Experts of a small language model.
Training: a variant of Adam for the experts, 391M tokens, 6209 steps.
Below are experts of layer 9 (counted from 0) of a mixture-of-experts language model. Rows are named gate (a neuron's input weights, with its number), up (a neuron's input weights, with its number), down (a neuron's output weights, with its number) and show model dimensions 0-255. Each number is 500 + 40 x the weight over its row's rms, rounded and kept within 0 to 999. Numbers have three digits each.
Before each expert's rows: "comes after" lists some tokens at least twice as common just before its tokens as in all text; "mostly gets" lists some tokens that are sent to it at least half of the time. This comes from a sample of Wikipedia text that the model never trained on. Tokens count by the router's weight.

# expert 17
comes after: " | ", " ", ".", "–", ",", "; "
mostly gets: " three", " two", "29", "30", " several", " four"
gate1:529459503486510442461556506450511519493502517466503592499453480598530588501479503516487427451524476463587610550494503492459484428439493475535409519496536440455502483518394513500501556458480466484509554548541511483522513509486526487555447438509515480534552564537443573495555469485500517525483413505540498506575553457473601459498488470493454459559473473470470434436443449516556562485510534492550443511465473500546448448497580480460482442364496528446506524500433459509453569495466431554534521491511509491477452468445485502517553461511486503499473559518492502501544559430457485474479447518522553525473487503418485538514476567506461516504475436525544505452500567447477516508511511455509502484476493441526515541531482494593507491462542458495479513498463520503520501522512467
up1:480547486495489541500501483456433473471496462532507500539546463469426419518465464542498468526465552439449438491547504470577493554522532583548561458465473517572486508488478498421409500520553542503450434526529459454536511546490467472575529509490514573472457523520468473479437496483565508503521567526519463441458494505484475475518449532493553564472478540509485531596495499479475562488477511597499492473588473491470573578493471489534480497576564480473505482564505553467497431430506536439545473478519578474494497549492488481466508534557515515512560438454574503488487491560496531501487556503482487512518439549561485474511517510450504451503513492509497554536526396538425471529515453574491473547477527551440503483561498475450507527531531520547479598603476512498502551452473515
down1:444514448465501497499479461476473530487590441510567579560455397535517438474537454551590492514483470557525512527515493489510483470489507551486455483500477529527481500516538489517469463432524478464463417510509498473494536571532437397542537505543495472459517504467502471538458389414494512505548530442469541437568416509495473531487455510534545570465525549483548465479494482367491502490473556597427543472580528476593497524520512508515509467504473445447548513459573534502511480485450465533501477498481522515535481419542526513529472533594480480481564441469515516540512486514454543521481580502551522496489483527497505492501536490437500528541462472477482467516442400527504478515489459485422465503565513494437419545500478525485472491491507511513474482510443535459524461468535535

# expert 60
comes after: "0", "1", "3", "4", "2", "6"
mostly gets: " | +", "′", " | −", "% | ", " / (", "°"
gate2:507469512567518530566521597505519521537472513507474515474525438528461480527486432490438488512516483473532502472503498518410471461515429509474548475475498578471447454509517512524483514538415436509477553557508547526530524557485516553522535433474547495484538494510515500480528530479492511475527512494487570481516470526479493500525410520537540526563390478509493558539527495506416492609507540430507489539449466473618548527506489475508490541513545481466420495511504585452423474427530495531550523525539482427476489557476480510494494529535530472537588507586545546473468556530503470546481522549517511479531543528569504501506522483497533474545447496474481457556594472460459546523554502484484448442518498475578466500555507484468568411561501474504487495608510560465574505507452544
up2:565500483492498577523473517437551495560468555530513470504554501552454581508481452533456601510453532514450510550483543469437560485547501522495482548524505502488470456527531586514572483488541423493454559478454645524558535469498516507420482499497487497495529414498573513527376462491518438580491490513513535481549525480449494524485488477487524534531505483485478493459485464488482557466522491460558531411528505532567586510562522421504589513486487472565506494541485459531586479517519495470540535503509413531455525543543430527537488456487570468499512525477488499577451471534488488505514461556545485556498495504563463472532482495485463503523549524546527524528559525556504488507459519463456496498459497501507533444452486608530461459519553485510468553548480480536506565496451485
down2:510540473466480436518518576579435496518474488566485532510483456520535434452441480422500473537535445444540482508538453565534494428453527533521510455503501489451485457506512413511561554533543482492540517481529479453450498479556414379489489523499460518487479489525519489553514494445464496502509541530523421490507536528510440562466475578536530546485524487519509476439498500495552519453578555511479525500507464510475493491490490523526430513442489552476493504547545442506592491507500477554505441549490514504520450475501490513555492473530521524479493479545454414508503580430492533458506476545450484580501547578540521478512407501502482522562528498519408463474453500533502416446499504562506492528471444485507541566539523457456502535502491537496522338455503551501497450466470423

# expert 43
comes after: "\n", "3", "4", "0", "5", " •"
mostly gets: " |", "|", ":", "s,", "% |", ";"
gate1:495462531480479503505515517528475507525572500574438472482496509491398467497498510583457485543535521562534481460467499489462492531565424475484451462520547598546521476551517524517541500480466419570502520501529518511454505593468505540525562491542481466465502475526525430568495512456564521518463435578485514501469506487508520490437552586525570449470522461472487481514540474499530444473519475442501516488519502490569482575571567496550563536547538481479485475480466502455544529543498462442545541441459448553463529486526498502502402444534525506523531525505494473570432473415479546495394500593486439597457496484544495529460501519520482451453469515456487529468443582561521509476460542548541523470476450548500473524483538543498567463501538486463442493495548502490424497468482535
up1:539483540592572541485511499508478507534448535405554511512567568492513479504544495443459500468455462478507512430464471447538494505492505561518578506486441542474543567523440477492506489553445499471530492559525509455504478451491515525521508459556503598525480552525463476502467499519450530494543489504519498537549504530500454542559487471509517543513526562438514417557551523460527515560514521530460448442557512552552547480436497524457494471514514532559448482515554489452500489444438553465434504556499428478538518521480434519482567479527451407519488452457504442465519512476492515567498446531566518479537484499550461470456535518428560524491532577521515444511497468553559456507463530446497484390493496442573471462501446502537467406509493562494436499478539475433524506458467420
down1:540427508488446534475505547547556395540495517516539460443538533623492497457511499561465465522505551476510439490369480458447558509537489470471520514474474452465470612453538503526491439466473475553464506420552506547516538517494530482503457455448523504450570551501523530500451490471566556563503488501472438519484541414444468505487481518548482571483512438488458490497514504414504514478478506486468514531547460487586455494489491485497522537537490447567403464459544496554530498508496489481491506459527491504509539518513523479455455526473502471469494530481546531531491470551551484509510347527426533534556579476502552497491504429507486478544480522556491402509525515468447502459498474492525528424507535500501482512556502539520527417456433526514550466524515531509468464502506439

# expert 93
comes after: " | ", "1", "2", ", ", " ", " in "
mostly gets: "998", "992", "002", "934", "006", "015"
gate2:482526541448473528515557503512536516500536476513465508527474462512507472495553481532491474461465538430538501454402507429500509506531504548485426550515510438482553474452504473486518483510570487487432414482490461457510503583469570423523499487522448465516514506528513447460534448529478547440494532465539533553481495567509484504533551522474544586528567560556455502544483470485473449550530481478432522528514515519486502515464444557571499493392524553456492604490473475575549507473444566529400585426489474496516479496512529493500518578536551483499475535535519406494534471461431449489412512475512513439496502516507553494562549538462497512482526520511560472543493548500523426488418470504594495538544514514480451562452528453507563500564496471477487508530456493518514452464439539
up2:492494523416512510547588566499487503541558541495526517478546531536497486445458527505492420448555484482549514492436504471473482468518555478551424500479533459536511518525465499455485552566552583543535486461563452450489570497530545460525525451554460524547494466587471562481508535511515539446571537503465511552507513521559509462492556507490472526608525575567556498580546460463444453502523514528452526536487515497502533563569468533511477450425525529530457525437479535562539479461493555510392489469460471486466447492498552462509516487469461509456477580548462478529531513472541487512455564365544538441535497492471498495544459565469507571476474549483506526549510499496502466487484523505533458496523540537504430518482520508443569525463451524556521530496446492526526415498486520
down2:437496442541445500522428471540528520497605415545500501536550474501511548565568501561491492516466483517476508472493503527502515463487500542503522446498507473542571540489537472467493511537507452547546563546457495489469417510431473597548476458493516542503462485507491502525449524489527491529528513479426512507487542525541551531579498580522532512515507568448518527461497478436511488474428535444495509509486528541546452498490534526546526524504525519472688471496476469491496485528517507466497546513486503527485482515530472488547543547531535537495465517552507465444494531521477454423594501518565535543524506499487469489455544429513477545491533474585441517547530475490508438497437544475474566499525485529488649483488516428534560450507451562502530501490503584544481473552410507

# expert 33
comes after: " | ", "2", "1", "; ", "| ", ") | "
mostly gets: "994", "018", "990", "017", " However", "012"
gate0:484431536538490449503501555571569419577420502528491496410530520506465489467459464533483468547586439477547460499561464426521516513502458468484498487522474527492456494510511474521563528466476511494604509431411525496490592533548430471544459521506518508496494492470493511473391556482453548489427489514478561460502465530518503512521462520560479512455507502487516556520522458491524500528508509460441486488499549537446547509497502506463571588478508469546499495514440508538516465481442513539420525524521509491516479485491488478544533510426538551449443578553498481477447477528554591528530474500522542491569465472459514520493541470479460558604438555497526541356461496509482504442492542485505426483487540491502492538487472520453457559506418551448513473464470534478551489470508487
up0:533530582461484535420500491552469529483530454420415469549551508510504498439504544523542522482525462479443458561497567528555482520502525483521467530490419493507482499470549459535527444519515487493496478507438497484471497554481523498436525484499403386539520509518492487475459499393495538528429485490429589499445540531421519520446545499495480556470483581460487446455469460435507503481469515477508556445545486493505442502466545500501491501487418481471508474506512406547429525502509544469439522535549580489467476476507507518494504525445551495536455535430544503485509398488463480457506467452428592506450452508499583539483503469517556523429553437498523507492514504443475404528455422494518449539544488494487509480512484508490528509494471493433506491551434544469441536542473519
down0:495547456532493497522470590525540516552556481540504483597506481487602555491513442422503481473524515476535522559500453515459452462457557486508492524431516487509476496498491491451521484529522483551510521511461489503501536545423510526537466450497541472545470577474484449544503507461523482429500499533529436586493544461491568507422518498477475489448508511481461498479568524495451453512457504522510485509461490476532463525438481514519557572531473573519464493494479551504507423497523467498378575492437528463434395588549547535477485517518475479441500446581519464522492599521553514492542521453526598497474539526544452494491484487471492469491476518480473505508446597480495464451528522502576470497503521469538546547558585458460567469436487500553535470475503448508471424576492504

# expert 90
comes after: " | ", " ", " (", "| ", "; ", ": "
mostly gets: "|---|---|---|---|---|", " ten", "10", "53", "|---|---|", "12"
gate0:520482512451443504521511506531541479502447498451553475585517482457480522458469477434519552535482509499410520521494421462506464570564514488454513478470486452516524494476512507487470504515568509497473502512583523392390481478524573512475520456450520497512432517545513487486449522488498497466501573464538493624491582510523467476520575524411502600498538601517441472496513481498505499559446469509479514502533437493512498539504412466609452483520454457508507524549537486530539437486484568457462484497459535524578549549509545470500525480488579491503519487502478519560365488520481498536530532459501514502480544497580522441439548467516531467479458510478522471520487425561489474444466509528547513481436467498450460485479484465494537494555554538438498501533563508513466474459493462
up0:451535525496567489512566481505517508539388522513524457507485439494454465497463436494503559519519500491472485487474465510476482512567503522471577468482495511548497492567538562502468434514509483509575481569539490424481526459526536483493534531464489471505482454521549538488480514485483529435484514492496499519458575507507489550548499548446507588508500603482481509574524526451462504534477502530474539480510451546507555523529396572593459460510453470439505457477498473498506477437532565483509496502609609455519503501511536512532521564499537508585547510506510478524465468561547428586512492471550537500455517497627518508467545515464503591477472473493513549598585425446477495454483502495478446469499489533499459504512454503519556489579521521488531543522425430505468523461479500
down0:474513529510517508611455526498531480493452505487515476483548480481571503587483469538563512521577491558469483443503535517539488540580538553554469506422490447424468444476552511462512462434543455499550513465417479497509496533505488479481472517440464485442435457467500456506455518566472500513497525561535477473432543604500566506533511441430476534444573465463456459497544511491428441473544445456534531517474475481476525476555471502509515530572479582504479453491502476523465584497444511527495543542546530531488488508574593519555516497560538488492541516453472561500506503546504531476576552569409488484517484421498587492501569473449510517532482523515479476541510477517493524434555449488503529551489505501552485482469489478488504538552496484479499537556495544609477483519415482

# expert 21
comes after: " |", "\n", ",", ")", "),", ";"
mostly gets: "°N ", "- Occup", " \\", "- Sub", " (aged ", "″N "
gate1:512520482502412527517513520484556539505455552514480485483486429500522405520478504435460619509514543517469447608529537514472563457412530456487524544476526535495525507461543447505559499492498512520578634507463491525540476482482492506549590537494505475609512459431573556453513487444473438552470470436471534414503491487446481546500474444526540507530451545522551528460493447527535545505442556499483431531541522489474557574512571548555536606471479487444467477541490485452471531511534537512464466441501435451461570477517486527574512510482463501533523521537528455470467520499459505535462458546531466499521543504499487459561541462528529494514532509472497570512508561499489551494498469494474470472498524499531507516558508504512487472513440433500492573523516537479485536418510448
up1:492490532465552500546406486555481506512523465535484435486531518450485554522482499488491481519489509487554508479467528450578502462542489544484532432519493529444462524561468553487464466507551550474425430508462521540552486530543487450459523470492531446399494494498523512560511505553584501474438448547478547564488424455543480500532469508503509446555518541483526494474492523520457465522438489527493488468474464460477451497551488493483462416567501454578488456533534540523423486479495507488521463575557605528478442493452569496457511528531506473528445454478453456537503476560534522498467563470438482477399417485542502515440475504541456458515513497505402476568507537513469466551589544505518524470556533511502472440412494485498487524458454584569501539527468473454511452573446472
down1:546456597501507528491524537530484444548585514518421495406577505512449447500516474549539510462420436455457528502497483517504537575494560460491500458471506535556488431564518509515539506435551457450472500580502519551517525449553505499460529514527605525533552522461508509445434528504526561493479360458531520429468473504516466527457462493517503541585531486503488480484535481486474540484522511490479483510528508481531498466571542494510573537525529482491427490558474517432456450436504442545564420456485545528522425529495497512439479567511439512486512530490532549511504538491521593498501464496517549523512488518499496458504544439511447509539451422455498492503545450569458428524491467438451488533451528466532567502448541504497522480520507440584491471505537511519507478570515476

# expert 70
comes after: "2", "1", "–", ".", "-", ":"
mostly gets: "020", "014", "016", "015", "019", "010"
gate1:448520477457508547559495503489529473513511451499480506485564421499547505498464523507456464451476552507549458398505495460491402391517482569508508515476457512525570380524422468429506510519548448561454532533472458516492468487477561499528543472502532495420446538542513455538556447506521473472515480505538456577477511521546501517533553487579573488482508451488492573523530614442427458441530484494501550497507437471517480528427517514467433560517503517503477550536501501541563559523508446513512555450516519493561519514461497563493541559533493533453430530463547524427463488441563519497533584515508493512515542524455508502499519472499487432552448485489503485462468556536541538504494532523395540416489515490496414478482503494469549486465476547497517448490489496552492470465496531
up1:520546486540503543501471561455481546511479515517525438541514453564413510496547499496454504500544527551547531558505573494429481495406540502526489534517495538463558485492535471506546533533472568541510489494473552463500486474495488484519482517521468532542482462452469557483506524524543476507464493520467452466467507512567580497590546532470495522473545461585587445525503501581507584539457587524548562443540520428515506510527520551549544526475539566509501469500567509427496517578491430530557518515524513430506507484497512437495562459477463531539517458551466513515526544479414465509557482612581583476542464518502490441505478479589496478438488542501461460495531578442518453543503492491533518494537470478546487482572619481507510489518514441497509460523515544542559484495529464
down1:495507439510490484573526467479497451535448535517541507461539469487514472523426538522378508478555472510508479564619493524494422439489489483536427500566542512510529477494494499527551468486441539420493548546548488532474508531487479532516541447416445578447528555531495605533499438470434474467490513526562484470472458533527491443524509512498521454497527573471483500554486476535461489461554487476498469585552502479510451464501554483515490558529488500477461519435479521517523532559464544463521546551505537455560516522556535496457550595420518509468512484411521586498553476444514410510508515561511530478550505464464561508421485509478511502508515533509506453446551495485497462511519510454505548462509572520555453469518504528492479473604476516480529479446528502504433544484436420

# expert 15
comes after: "\n", " |", ")", "'s", " his", " |  |"
mostly gets: "- Binomial", "- Occup", "- •", " his first", "- Sub", "\n"
gate2:554466500520535520498462504444572448521483487455510446436470488545555508527501422483509449577512487490491565502458503482467445460492500534489475498453533489451510524609571564483496483381556450512402475555495517542557557543510517461465420560528506508484508527444535540513466498491547538477498500534533524523497506441491461502575519475499470442458522441527411400439476557434458460430546494482495486530505504499516444545428474441546496509478469521464467476523592519567461439510516440502501546484446514508495536483450559495510508509462494477526556516455581497522498505449509511555575485477533518493496503494515489439549480370445576517510488436495509467490458516470492515536462590509525529508476491505537482491469549486462504498507505495510456567536535485600523444570456493
up2:446492487403497499456447487459479457468529495488525503512458528497552543448552421489505544527502465503474489491478453560534443434458578408512483478481524484486513471488474475548484435465545475484529474496514473434476525573605489463496498460538535451480479533562585490574454539512589472562585458599501486555583526449406499454517524464469527513491535480529506447551444498496478442456537468491449508558425540504443503515595482556483493471496518483469463514540489506511486453468468453487578499503531493523449492454485431481517502425494477542552547536451534492512427420485441458471531515463494428481619480476503478489538512470504499498512484447496528527483501469522520510486508511475508480489479575420496495477475476540499497578531513592460552466481592497515516506484469461
down2:530564492546496512568491485448446451468477476505421521572533458520467485471504454493510476553489497436554518507538477476485453484520521578481496533485519529510561483489501451501524469488477532510486473515476464487467480540519497503483481504523534448441539489506522479503550555496520571446520450548524495428477594495543525463526527496469442560475468499455535561552417525563524615519584601531497519533531531495451505499544547529485505480498496390474505485479472596505481494445491478477511527449489568603462474516471431522440463500489444446487463474486401506501526581506471527487463467481567505468448492548538528510498491504533518544488499523444532536543512510439491598539554467549489598517522465490411358473472533517553473518533482499506515437461544481518540485554512551

# expert 84
comes after: "\n", "0", "3", "4", "6", "7"
mostly gets: "| ", " ", "- ", ") | ", " the ", ", "
gate1:487489513489478502511501559473501529503552538448466520503478449498478450552509516459534472463428424534461529476476559524536527466536500512467522540520581459434547539520497488450520500499507497487508544526511486441486491446506514509508415495507593536497456536526423482567554531515467514483519488471543435516482503445516535499485486522506550528490513463554465529506529469476517549469521483511464509463458535544491496643501512440488513492556479504513403529558481460468461425590451450535461497508500420555560516553540492528534489587570520440522531477504497507596550540525385466502514517550474477424524471474574467483548455544493517416511543473535576426538506488537470458490463519531486486417466487483480455521502579539507515546494602500496454575568480488539574483499483559
up1:503431539468501529548508439533554561528528503535493480570493461522487498457601404447478469503436489514514479462442448465475552552518466490492574484545467526558568544437492487526506574500509467539487509504479502481532489530486445506521518541546527515494603511533543485438538515482476467497487499502492542502492494536440501479451475539563484520549473537506523529442537547535455479484440525482516463501462443537400467445454458504558479436460542500541491524487539556493467537525558555516498444478464468508443517453427604418499467472495510448541466551455475542484468479501540533458513550478498486494555463470428591539405536489513494459516475430494505399495465500528525484426545480522509506536447559470482512532441466501505514518521446478489446498425448515454479434414589460
down1:478454490533437531488490516487511498556473494483520461515492523498518469475518532571530467481486473479512455540514529465513547554554518511505551504481493504524505493495483485523459439468484513441489485488537505439525408500467507513474543418503532445494482544478525460500507494473479480501530567547508510475544464474424467472486532490486519549468487510536515489494511470490517472458531438493477570513507469522411497514482526527476515551516496519436536519483583469516532510448521483501545476537493594434447495466441483379444549382541506466516466482443454486534469503449482486517463376498524460629593569459492558498566470444470509483551467518523567490537511516547444485468519401404426502483496488489508549554545460480552415507495550440453547478566490511476520470593501614

# expert 31
comes after: " |", ".", ")", " |  |", "==", "==="
mostly gets: " \"", "\n", " | \"", "\" (", ") (", ", \""
gate1:460572496536539493475519485526524451511457517538476517481500524506489483593514450509526516540517533474490455547465491472526486531522515489510532514568527494484495519543482429508517508470461486511549461527538506491491498507522477487524524431588528477500501483487494580483503485509564564464438539451467516503538544479536564616421520466587493433519453548456477505536522490487465492457485515519441509498536464523459547497494489493571513528480512507454459598471542519575485502537390611484561547504461480475539530485549488517429514592444476502480422572504442536515553475486536493512542480496502478548501471490399563560499523422552422462499611494449512503507481534440462586520503479464548473530503506543577481529477521520500486515511451485406510545483417461427523490416465513
up1:474448465553508525483560511467500511521496504518506471545473509490523466492631512489479498552493506483462453544524564493545499548515550500570416498445465520561507500451596484512492513570494546475499433474542474495452460509456503492462538516530520503509492528503455470529512504506454502555575490458518499572502486442467489500566493540455505553524524451523483526451516439504535529454446549476501460501521502408532537519533473450487441531547504541542529544552509537518538516529467472464443510496585469429493531462550476484492463440514494510539526489539484494555560530562451515452474367483552452581494595453548496457503459582506579465475448536575455460576489444505500452485485457466480477492552447500495521506578605453476500435454459543427498507528511509477528526491448421
down1:565454484527465450486445470525492491521569527451501476438523489544456459524518533510537523527475518575475447507479523571518518521491539556499495524430431521486473527543479543540487538571544536556541543487494573450502524475469529532520472523510525402452526534547467527452453565548445448532482480474474484428488473551514490524476510525438527549525541499452498390542514485510553521538454542415563483511416578456453547496557476501483576545473477501502592511482488487517500531464519480476475484527482422444495536523498517377487493495574505456493597535516517420517516468552433473569442567477476576509490483449522452544515471521540554536511534512488494522548532451553528470501534447501503479494589543503521603480501486447462514486540498470463495576551508479528511553486526477

# expert 37
comes after: ".", ")", " |", "==", " =", "==="
mostly gets: "\n\n", ") (", "\" (", "a (", "\n", " what"
gate1:473489502498511498442474486594520482522430452551496437501595506480517543526459483512456510459490611408521525467537535465517487460450468525490523536564495478483488471502526476471500466491456476530516558601478451522450534467572484575497485437543417549620487542467556481495544418468524583488513443472489479520485567505539502502455470540465481512521457488490478478526486541440497406499561505595519552495535500487509574590389516481480524542506466442474443550440490491541531458463469411522507421519528514546505501515498495441510496465492494451472515507468530509519513494492492487512482491530500483589496467497503507448528562509542538494484498495509509503404426489508498541527482508472461503434558491417470509535447438481580494542453519505434504516481515580514514516436497540
up1:527491478524494460563543526460401561470481462460468553494445525486503435481466509472473518401530508543535453492498475533483494477599504476509472527502539494519456511515515509506425515462552511561459453484486539464502438491461536512571517507449529497456470529511438537453490466478477469597529574501529518491507433480464513503529495456452558422531488522480533531437501474553510528448512476402477487481470481575490426426486507510549450524543532518536528466521503491425483487552519556492484469491483519479497577491526615513533516543500418573484544530553544498501507459492524540579460509493505490527462508437530449539485453486455421452498519469496464484551526501430471492491459564521530439575485417550561494524502544492435528510583482462590481499538570433473474547464549429
down1:502509475484549463525473483514442531551534524455580470511533545443494464536499498435510516514568548492500523498471522550536561475485572600531498493511492484476430501596478490432549522524501557484539513540526492445580477422490493477523453467520473533496547503583456500531497449462519461513496433497478464461576439517432489491503514501490561461474485496512475470515480500433521444554584470497565474565475505442550534469555512504473514484485510509501551509547532457461452485452520452530508530488572452458517551436573521496503492425524507487539564539437435478536473514488504496430536469546470502487460482497589531459500521502510560562549444490492586477509477527586480536579509504460453555538474616501439458462482420512510491467499547587476470408516515513524524460543537454